Below are experts of layer 7 (counted from 0) of a mixture-of-experts language model. Rows are named gate (a neuron's input weights, with its number), up (a neuron's input weights, with its number), down (a neuron's output weights, with its number) and show model dimensions 0-255. Each number is 500 + 50 x the weight over its row's rms, rounded and kept within 0 to 999. Numbers have three digits each.
Before each expert's rows: a language model's description of what the expert responds to. This comes from a sample of Wikipedia text that the model never trained on.

# expert 63
It responds to: Periods and commas ending sentences or citations, plus nationality adjective endings like Islamic, Indian, German, and ampersands.
gate0:469516567458491501522437410567585492537557476464486534508505530556482467483467436474446507585575528462551444495590556430452515444497554432451480428504609443571482517422517448610519418548543538439440511520421511448511507447532598529545576496399510518450514448553559440523489574570418421478514391532443597516390469426536479426478565484478549468518420531499467471496510507461462435485489414485493549460518452526613596522450578487480562438434480457487424450463552456505528483375530523592433427502544482440511612543528454484409481486503500513546497473479396496432533437559518545527496498478490495562514453577501574400528499576445492453438447505478495438522468591450456518438519477398525594514506532535525508456447498513463507537560500456593554525472500494509516532487594524
up0:499506463578579527523465544518498438417547517532497444463544483605492495571460531549601512472443571581554498430459519543495560523429563499499415559571508479554532465454557584498434514513431543428517516554515557462485495463475534545478500445565565578492531579535520527564476485451554453572471573498533516514552478597408539493482517481461493460501523435528468444408469590517511584422484512504477559510427425436458457453462391399550442434518434563437523568443436507497518556510409475556545460441448571469509491475477505519596552579552475521555391553493517587587504477474428536526554539416575570499534554416545507542514436560510465558529512572504539526496593510487574464560432526579523469443418443486540453430436465524512516418518473543385531454572549532439467491544547516
down0:460552532432487512473542579513592608542474498553512570482522441514575496561462480543524449471468521470498467576483564428495487554458472514445574599444462527572474477492466569568529496493458471523561471539549513520558484429433498430430430567442560512503610575460479524540486515555547439503549457509526520528516535512470501463468559456462443667587599464483482476470491462458439547449560405476418536452556524453399500556545531502474539508546460572446474444441519526423492451528533513411498495487559565561517523454531466569572467462494585501547455611411460519451506507416494502506558473516443550495481450554534566516492614548471498505541513485398449444476419584449490513435439527519488515535523457396476537629435553530556576463511451534563478467425579461552592538460416469

# expert 38
It responds to: Suffixes ed and ing completing verbs like work-ing, feel-ing, appear-ed, plus words such as one, known, north, an.
gate0:482513569489556556520450503544553501562575493475500593517462438503523483465503455480475483476537527516504435498596459454446523502467513526510479422488577545480448543499449518609542561475495588538431495582408485498496480457512562499482536445462577399579564496545537441482472443502497478460445495537503583524444554537422471505447579617467455422467483487559460543410508473480528369509434480427556413533509476534518524522453567439502573411455479498490425531586574547566575524412489505480478480445446453450537573462463445474517409544540448516566467420555512509515553393546577525499526538536459479586496376455407480560506463537555427452559569545462584487464530522478567475492448380563483586588476581549446506567501473540527489442486502517546474436553432424536440459475535421
up0:557545570477449557404470496532582605444503567501451486424542545503517586483534538474592465563548567439430455511495514429561514477428466533564476530480562537560475517530591586417398551403497484502540501534572560427535413458594499473605541554596434566509533410502484455429535475464526471425550480432592467452474581480498524553557436406540525523471489530460505554597514551541475531403504473529495468466523547537474411503500568593556422529555496448455570480492462465487425580572541484504540498547604469538556468488495520535566527498552519559476446501576458500532557508538537473490492492510481525469540516547442406479532529408431561443404584501566523541581495421471488502480445488443492537493447530450531498438558468514577483512565535536482414488549543529496471589545521587
down0:473497490516449487618551446494471530506501484536467490590470415447442520518425493539537462521559489482548587549471479516510526467610458513533484417539488517483527442604462475536495426546427435540460478501440503534519551463499574527480434470448563481531406506468426566554584561516470476464500523546523518433522441506498491598510437535506378491495558490433511567544575512546523559600627482506406498534554494494610511497540478460505506479480444594609472410395564485456515449564490520553486482455581464530479457378520521409455404472449570442522531524489434581412578570531439477448515434470508491444551545538470429442566396468531515469576491569589454450453542513535399513441521524536475477494495518428463523485481464497473528557477461489484426622454576465510421455533514535

# expert 61
It responds to: Month names and years in dates, the verb won in has won, and line breaks ending list or table rows.
gate1:460557513457550469571445452525465586465529453515532538505371434573497462473445482537488479451453592464556494530501454523486465510435452503518461549579501524399525429537539457545512431570539459509434483560486487507409513454488516511379551501542462419482555461493454475465454423557414482510534430498532593539451482426499479441452494565441519508484508479474539540461570487442457445530426549478531540525521420533580514555472508411525465392498480413538523500542583515545514455509410502548419384503487489447487501490535462449581472469390514545537510583544442552584504522595489496473585378542436487601434379500558526444527483594509462630508549528484531538565452458380524526499494517489397448521564474521446432505512445502453545462508528522564547496583474515440476439454545458
up1:435533493591465496475461438541507544523566566496454411526440501555477479477512519420496452544501563522423544555431577521473489458448585406493435448484474484505483445503609507565569588476468589425461533517413413452435522439471432454589498469495581527462548519481491547419573588500477465513536519585422545484511532453559565543525420472430570508510565511423496456499471511508544460531493516524551451480472551526484489517585505533545599524554532556545582463460537471501455439467489554482583461422549455419564437520560553449530492419539451465445488414530563528449471503473528556561451585447448490506473523545409476597546474494428583479511500503454501542517470592497529404521484454535561557562419447440467554429412549486450527597492474556437416582481474579543418526480557453
down1:619475547394450528499509565401511535419458498482443441375520528518505544532494410435455453428572512594485456512445453476600382526464439547509512576471511492617447356521553413504466423557441550542569535452484525543464543466458453545475542514485468567474489485488526465473464450460520467474509527578479412518555563587443499576516555534458523452547514453398488501490496504532507428455506496467488480513488545536456481543552596596473537446480485434434584473440450500555504526498548473557448447511479489496415568492395404455441522456490481485499409549489564438431466510409512500446581471561475505530517494431484579540527490475533507514486488471494470418411394543505394577483413500567519498552544432564519511452400520487501505510483511454443480498518490593563538554482501433

# expert 4
It responds to: Word pieces and accented letters inside foreign proper names in tables and lists, such as Al-Oyoon, Aouanouk, Ah Yo.
gate2:437562564574569469468451540557559431508584532403442415580515399461488456574490487498448491499495482517501467461478446501446517424449462535525588501487500575542468518558521482524547502545567600510468462526551526464488513525453533491471568487492472498562592535471611414517442495547454444540502434601463504485481434489434413527415464568475528500502462474484538538526451428415500460509491489428485531529508409525506582509520458405490536439416547506452465526448535580517494524447434552460512457479569502526585474561588487418501486508396579419489550432587440473606487436577432466511465534530496407585547407494530567514514463546523518597475496553525443528524467522553441530477507539403522511408498554562480517453384408531485478430479592496523526421574487489458402487579495508
up2:558529574567504579564566564467518421524483489589441429438517529462438433491535538534462471560480466521516544499515501528546449432426455534541506446557531562494447580585453486480423506443447481486566506543423490592539525505550593532436579532470566529566580498494596452448458486498508523494429481518469490408474566429559496466430518536481573485566489555489455542437497545425523512440522441533564522570384529522586557532525538525563592574423461493580505540409438573530425542576572483547414443500558423487428438557592470459500541482571465481430441570589460498459499456427513469527539464509539463509442488505441441559522515476443563499466513571413473514556468478548553408568523506440408506541432503432486451508504489535568480413438529462527506491582495430527480426423501499
down2:545605497580519513525522556491473506508478450426480424457520460510498509496436475464483528567524464484501468554418476498518490443532462487512457441538552480440586507607479434410473526569624518479480473483524545518500468505568629436510516489452515437556416495437475509588582475444535517490455550616513556446482533590510451441570508522492550465524451501455561539577474519507396515550560519495533566445490471450505460501496425396559534475533536545569514541540499537489484511457475468506443488533481461462418489518481527484482470507486467478410521512556442492535552429502519486523582511623542420590479459473540468527439583492402513477558457524551582552526461455455471502594493464444373639502500469474558485565540503495558485547349515510457543307453543504516496500390564454

# expert 40
It responds to: Capital U as in U.S. or math U, units such as month, week and vote, and foreign-name pieces like Djimou.
gate0:527517614484490509555463401503577449580459452461498484564395531517519541544516514488518403487544511592578431499494489499461442426472420529437546521583556445423536489567475440542447446520567522510445474462509498496570488499421567500514494465462468554521457546589582572584444497505470437453478497520418566459481503480543453464515544470563490540528398449451483439450496514494412454523447538546475456600510428524583466458436554498457455557397577468470544575424534487477438396440550503528494399457472446528476494516502445501536501553437401508437449499578423478459451535574542434479464518526482414456529453477489562439559444442575517575571559457489589458548535600404462418453466508412474535511480525562428463415440435549465447449477540512422541525489510453524472535522515474
up0:411523423537509583435439542470490393586533501466549549478569501438436545446548403552461504463546495465558488452473534463510500490495487556494552474518454580498451427557612521565491458512465451573449468503534530477518563564584435458431421554541463465470499552410593408402456506577479436514450458581472516563539526480564533440430520469444517517568480428543521534465554526486469536498465511473552481494555578590501572511476492477502558502539584440475549441573563460487578447451431496527450562405451519472541463543564500597423471550521582485569557466566417510559529476451545513484519471550549582558457489449512554562517517498513530494504582452532482435527526422469453469477569479534439422523412587502424464437515427565527520586514404482484477568433506505531471522590444598
down0:441423544531430532498523591447499468369455554496506509539475436416513513476470437534481475472527451576464470640478451468571520616508527511423473510483444531547583516452474454606499492474457459576482500431521485520561376455451539549453528484422517546545432460475502467499474453510460463523488463510508436562459499532571443523461568562494422401446503539534550473460486432451483471557630420484385529480506485421425443440509545597491469471513412511495544527689537438512464514542543468522512437498466509561484594494477511615441564494563445416499442546562575476598441531453457508500531500472465517500473557496486446515506501529540505532513577549487530489370528550500596568471467442517555487364521469523483498439511513525538498467479440511547544529539539524450547448482508534

# expert 58
It responds to: Capitals and endings in names, credits and tables, like Studios, Rosids, dragonet, country codes (BEL), and time decimals.
gate0:496527502481522546476424429558506466464498409430514523548480407507476445522544527537491490418491575547523524415554508601470452450506517508504569496534554593514568537427513450566523460546612579497411515525446455497560476462515535486527499424470494416592577571498583514531467395566402457447568447571475445469392506503549523455397482443542506456543444514501438500409485519395425427546422528474559565556503419493561481490546482395478436493494510489550486520566516562447389423497442547502568480401465482457538542463561441446513496441472520403488507456607416442478470514516513525472523506534461507559495409521479559546480549517546565477534513509471552475525576527504458595529407444427408477459508590519485567406442499525495392474466492455539574479475521499463493482493517540
up0:456472463454424538524403459451474491563529569400476490491470469511507464542527518390530514468468437454500514490499570552519521456430559557524405552549442503563551512460449464431600481486607487467428492460548562626435508481559564523582427515587576535480451514543583517500548493474500586526545465568430504402498479460489519497547514447583505569516602460523565534435495497448512452415568414430540509415554470418448492462510538479397509548474482588586452571446417500475394468420408463509555612419511461570568482486527559427418442529533485478498506438568512501562467591467473565536481515507472496473474558511556490453507473468481526521460509465532512509486507442409549555610465535466455392542422478468500504531529511540398463467512479534532458476562459549421487481507511525
down0:535462533460513489554434499502509488451616506493539514552439492452555437460563435500557458472450458535424435448635439493571493509467509497515430558420442513461489538447442499456449473509488541454509520574462576425519567465495509496496517423539456373533534470529407535589501473522460428485521572539484508548390388478442412562512561450570537550645426505538451480447531450520539484455403463475428449430495481589519493431498571522473560469526515403441493451350457515477519539549538517534461533568519405512521395484556533458639459512505550516600530500498462452535441484522517537478496508539535469482569511595516522500421471461421537548553524534520515498542579439461511424517471529535488485556525533462483539521449452511532523509420555405521556515530571491461477407452573446

# expert 32
It responds to: Verb stems about to take a suffix, especially "make" in "makes", also develop(er), house(holder), bel-ong-s, min-im-al.
gate0:535530574521513510519476453489534514556419474445615490532487483483508418561497442519434424541494550551478548467578572480451529550536589413539435501451542529452582480389485483528552436528462502475395469518507456467484506476437581579427503481464530454542524527584524401472515433490449542497453500426522549497468558401406494494465529487500517462521445413465431432493520498484518425584392403471616562481491493539454549599460484442561544495468521448587508426460482570549534514471484546510553487357461399427492470609591473494554483456425520471495410469505436476498483518526444530465514469497448470473428499520459577465442469619545490563544445519491484479552538469527484485591531498536508533433551466474451564489561537515470532461434572438548562473554471377447444489596473491
up0:532555434459527440511468531433499492504444430505525523515508400563429416527523594531464460555518536528500481499497536473515500588541533462530510504430533413488493413557475508438639467525484510593435364494413551446409439450508457598414463572495496435563433462485414453451550520406529488506384498456469486494540508460422545510529511416470542424524491413497487505540530485547523504538427508552529507577435563523484431537457452451442484468468554585534491474456470508492457546464573494518554531523537464425529415521466495469603421592512462399521531575454476424531567485502514451422603445466512517506561420502532486477532449531515491454483471463484454516581512451465450500501514583455506581389464594498517510544541471587433469474467544395398452498474480453480509444590477569
down0:503496427604388558455463519452506519427444459519515494521532464494509445542458525498474546515534498509498551378549494494484490438498477480463458485547427496412578495576476494472471438566477557497454503583609560566497571534464469566505488482562457506505478554459440520551430505562496491406534499461461451427492578523540516618466501522425656498376457520575570490557502554555448542495523592452539511519505601541451605532546464487499573461454525460476465523410569471442476435453509450523501573491452470575544468453530489483499527506381611541522535488428510518550578525466465485520481475590497483512515478576521525393534480519470387533637493434505470402463499473536492492437477447447534522497483532483528440526461495498378436403611436515468431542489559478482541472551560480

# expert 56
It responds to: Possessive apostrophes after names like Bahrain's, St Celynnin's, and noun-forming endings such as -ance, -ence, -ment, -ing.
gate0:437476551423559461561480416460470570534566458516493432529513492512485440472526451533542513518440567549454469469508444461407410509505532490534578555493536559430457498439409491471479399519455443414400528489411434555524492470519583567530421432466468457449501491483550513544535508440503468494583502549539524555493503447465474514482586499539541445519474515517582393518440549387503545598534522547577559527493443547592525475431515453564423456479507598475496476475478543465466530503471490462553419413496387514512514462483590478426381504455538401482408592464440487472449512545480465524468509627440440485468450566518441508406539522544588543533466478583491532462478486541589572475449460531428535528555571578491574511541462480538500419430483543507539518604507509444451480475531525
up0:565525456419496459469495566501464510528471528432439517417462531522540470554466507579537527523485475599466492505543445481486499448582445509416539520542436505509545511531518497507532388551542529539454545522409462601438453500492612575573489438518396496463570472511540477481546465472436492546493497481499461552563514446456424515504479453555486412566463505427516509513543542390449410501395443461441476440456480397622539459404496467425492462467452555433514487494562502473591461517517552446494564530557489471517585468598412517524443437546498469427415565472381568467553483466475586512526545476547416518545554492579570583517463485490440490565546522601520460420466536542452504504497418503483588463568589503528500555500515519467530517482482460527445535554490408404430412493530550
down0:461461567572548449421504456420534496537480507575477600444485530540478504543561595467533470492491533437491441468455564440495591503507498479511471571480557499449478453511512486561428483481501408504587543487402524437486581499430514534482450489482478470523536471484474509547453557419553480472428516475501501493376458521504546475543498475490556546507488598479505478452510497527433424548457533509581496441438504484601546565568502497453491526432578525473527460531517563463481541405476521565561510442529473427524562526478672417451425496515569467504518521410532548491555518522407460542603527459483560602541443531550398451524573451489508450478402422388562467514465432511469423517555428477474441541557477444534455633531473429530525544534487476420585585556514454532493481489496616

# expert 39
It responds to: Numerals after pipes, commas or month names, such as 12, 13, 17 in dates, scores, rankings and population tables.
gate1:504591557417551545549495423465558523476579400484499500549406504593483513583430513550537433468455518489464601539438449504501509445541530511469480434525556431403424506523455459531552409507569472534428577528515477498509567514468454549485397472504478458451454526449505542443542472541409408564490438473563581446502482422360458425488516515480495430506551406516541423529396467523493545532496457527458560528525524472523528494476507489444543548391544459484501556553590474464519498496449486503510523442422488404555527490559473533451502479487484554538461455449518458575472440519462611471430441545500431528518484497552592548400496553456410588466454545527459552516582480460471495492465482515391548553546579565583495492512485460432426474479533455455444427517465422501452397490572521
up1:498533516503473510532524545535441540610463431549442450433504594516562421563490514503555536414556497508533536593558500570463452449452475421499448544575575527404493476490539516528506504536433478407584520506574433527541496581520429435448465514508472593569492384428554458433581499557486574456515492478493517421550450525458478450474490459450461440462604451530498483418522470489404485448474578557536399496427441576523448532551470471547498604431582471427578480416464451487540482483588549477414495430512571477462480538554497580536547544448545473511430456530538588560573491580555547496562541448445540498428591452489470465443494426488456452494504457614448520484514475445515536493486471451520521522513541378557493449547462485424507468497443506515550553488480562508551549469474424
down1:499407527470434442456469491582513557420521490508482497469499522345554593456508566558419530530441429467491455637442509550433413569512523472546606496498480538398491462481493470445479483442573561511531510541438559618554478546573491607502515462436482486416475478467517465426540517474494391480589499476496413500512423522481523538479574485549519535444488493447579615504521508550520435552458478448413516485469541459522492522514450419530528599545497518468538540473479433435622507525475445477525568572568479528484479500531538472485604550520536554491523656432501467451453518464525491448502471500546434532447599490443449630471486546564520490495494470552478401498517489413481449523530567538438544530399497472507471534492492511475502517498430527538475636499483503454485464503467454

# expert 24
It responds to: Line breaks ending list items or paragraphs, and final letters of words such as the e in Cherokee, goalkeeper, plural s.
gate1:510433437501394477461563496489451501515501496539428533456549536428560509452511538446592551498583444485489567586479518472556556583441506485578428512483449450580485511532474497444478552441488464497550443455551561471496435532561463565571553518475421565430420415407480467437496539508540571538512544492553452463554489522507574541537436458434427583456534547509532591556539490559578513454582552497519483512471573458393434438528522529536552579507468513447567521433477473489543566529527467424458562578561550535437431402474566478487623566558501580454506547444505515408510550477553483465458553428471534520444559487445492479500494450397562451399542453525405471428434499503468432532522564541549474534413462469524469509543545479514526519588477493469469515430457528572564600454554503
up1:515417434507402472471565497482464495522513511555436533471555509419542499470505514445599549498577467498468569572496522481556567606451495482562424510466467448566481528518449488441471562444477473482547459455549570447498443532549436566588534507461440563429407434411505457447501541497539582534505548501555436470556490497504568530531431442418434594443525540498528575559542493576561485449588552487513473523454585467384444422524498516514562596516457490449539523428483476496547564536529485429473560567568549529452435408480568461470612574570489577448509562437521531414507555495565496454465544432470506511445560501444499485500496454398569450397546450515392478428427481513455436546525542562527487537430460484524455502545532491522530544594482502469468530446444521554546592441537502
down1:481521553516481506554454496541518506511514419520465491487408560498440484556513525507533477471511520513359442467526531508489466459439526489470473376469506390481437549392572429421484432537568547482503561487400521473491521537502580470477446583531449465556452495548515424563564620476677449467466461486561519551476403478499516431385522525547495505526423445542452484394493476478528476598437548535479480438380475454534460485518510552508413583519565451490521516479496502549473476425496477498519521469515515460598530542559459530476472545534561509485362518501466576504524491537472502490525411513473450491515489533549515473465572614585549590515470481498576482512617423477400537533443536422491513507468489503482533593486453561398503461479478388503508478516539481440439518420501450

# expert 50
It responds to: Pipes and slashes separating numbers in sports and election stat tables, such as Plus/minus, career totals, vote counts.
gate0:505452432532475454448517526450507516460481513563457475477568540447560605558541489418571497485535481464414536545518509509547582529446516539584433532395494461509497563486452559419422525417452435526542458513598574400464444513548480532559607547528447571465496438460464526459569573501509564522498587521484449456530521522528544559536462459405485591416519530487566556541468549520544520412546541488458475429434494448453454433560547472552589581489461472556551516413451437502506564508566450508576489550546517530441430487473515573516524543568500573464563587509495497483509590446498558423509508474470526474418594484476477499531434430454588510478532468521511439515445492534450437420513532580535504529426440433552476537531557441572574500575436514499507517440631544586573567465497510
up0:530444446543456455452518536462526502447488516558475465481567553424561616531536509423577491472515495466432524532518514511537567553423518530592452532383494442493485554492454555430430522422469456547539453515605571395455451525563466515563619522521446568473493434441468543447572557501517554543484590514476442476521519522529558555543469460415489588432529527475575564559474547498557540396541559492437473440453499446473431453552535488566566585495466476529580524436455428506529567495558446498557484563562512538427442485493517574526523564567494557478566576510506484485506597468497539415507516456473531485421578484481497499529436426462596497496527461507534431510462485537450413431536525570527496541445451443550451548511561445594568522577433520507489541441615540563579560446506525
down0:492541542521547486548439494444488473601440493498463591465381484522427448635547452518544556466533489503413521483526570524467455455420560474534552380525526416524484465383537442462501386524487529519515554520426457496527506433482584484563423480477500455440497575543516388534580523576661446520392548505534539502459470468479455441498473491561516571564482499543524440432530479469491473578452538491565510389488394597506510572513493489470593555460541546497476485479522507449521496468478562409521475448474479473575530555485438457522429519450565507459417446483482454536495516496531510532477483515487515520500480522498531492442502565569450542533535537440501515507568415455444501509481635370493510454465476438444571553508451567455444464380511367528510475511503483514483549531514453

# expert 41
It responds to: Number pieces after the first digits (0,000, 000, 56, 40), million/trillion, years like 2008 and decades, plus adverb endings -ly.
gate1:420518531519517582494412611549514453606520500485532489550518546403444502536566365533451500560490536503472496437523500486480556519404544546516534470439607543533488509438494491515430423506540487505541542486459386430435471497533542508509442512513552418527437497503474577465518500485500465481503434454480487447545492505482468475462487423508466473559417491541495499523504446448444485515516541513494634487499491572488508486443590512402485478396533525576510458390518512517458459542399658498506504443505474442575490475557437498515437489552502547588425496535478511524459547523496465633451513542438476561431547528432533476505526542513408529479507535540528486439583450431564507522575520415474483299448427580436448589478508528495421478429431457504471511486462472507469432509545454
up1:499500543501503494455513493452534469489604526669450422494561428456507544517484557525475511509478504447537429469576493538528507501465469513464561539480394535506531504595484422516547523549481462498428483464490629485443537468470505479412534442455526566507415520426496534512535499540606575503446519547489417569491444499537521545404494477517545458578429489486604529448582503411479499539483538532422418512449477488468527572446545486442414526502379475442460541449520551501467527515539564514522587562587461560432526494458445556496542518518504607498619497401491462498499524542502472377538516503556480468571530561448473465529492486469470470462459544484491487349509505534516431422514483628464453492518477473478545412517514464592632573512442553477493545474530486473512620506426495
down1:530419522540518480484440487491467413524494429415496471489455509434512527595526427447506438478353586417493513479503502521497604540416532461513475436524509553447479542425563512426415450559523570452490464518482486489402541489529528483509551550561507461414532477518544499463540468548529525524419440523460449477474500501413546420447548542576528469460595532553444502486562503463548499514535460541433466372534440563547389462454592474489562491534440574491599512464531479498494543491461594463568556478461571538583454499562465476526491456539483482604455473513466554499484595487633509587529597493470538520469492610481551551446496429563473550465457496470406506485538402545565495518462440506503562403451560536510437510514557517496404503485536482423388443463525467511546463565513521

# expert 26
It responds to: Later pieces finishing a word, notably "pen" in tennis "Open" tournaments, also agg-re-gate, Neth-er-lands, Du-ring.
gate1:534523518577571539497508498553471464442549392443535445564474464500427486490485517538497529580479582464507456454513517521538454410448460502437493448537476557515494467463440451568554401500556502456533590541526510519471438475511532488425446460543560501481531520575478562519501452447484472547537453580551562537417382533516470470437534495495546493503554464513488500471458483420453447516411534538640490553513504488521442540538486490514479401454586462398494525590553456538543500428477514556422500493547494537575527505489435386573515411456459452444517526552532484492453499505460446507557433570524567570564499535506539410510593475512527550519422456537565480491546499423612503460395451484494573548589473598426605489500505567536469565572533489557487389493567439390423549570562494
up1:534593428490497566537495527461416435463444556525470556547557505532557545560431498523535457543474497419536540574524513504406573572500442471482498594436515537469571500540586567568554485456443514531497351533462550439567561484486547520472594531430496534573563439520554425394500450551581586441462447492433514437558496441560463562597586445487475558493504477496535554527497419562483435511542478426457527467485430450449446488516433567581509537546538547587550502441538483523455542491510504495552553459425502568544511453460446549441490501477485444534500485502444464410525539533578501470521479462508408486497567457544447501428455455458443426556561517594430587467501399479387525489464537465503474514499526408526447458512460434440448387393542448505446500489511485497500448463498525
down1:547533509534572493520475525466499426528525501557533405435569532459522554575497561536498494511462545561586486523529500463476503475497471449499508428438524523558503496468515496450567517460430532542522508441481460510397496490498527484476446453471557430515539571524412480511430520546486525580573472552517408544465544451477432459420601471453445385525565433506465480402561480459480474454535457431448476401464506489502542447577441495499493428492563451555546565486476524468457600568336435512546430575463596452475480518385517507432493419529448587476574461428484492560466392564491518508432463612447507511533504453417438583526409494568535584468513549463497544440529553573574540464552448571565494506497365488449479547486493411486421449465442513457491532516490556447477497511517523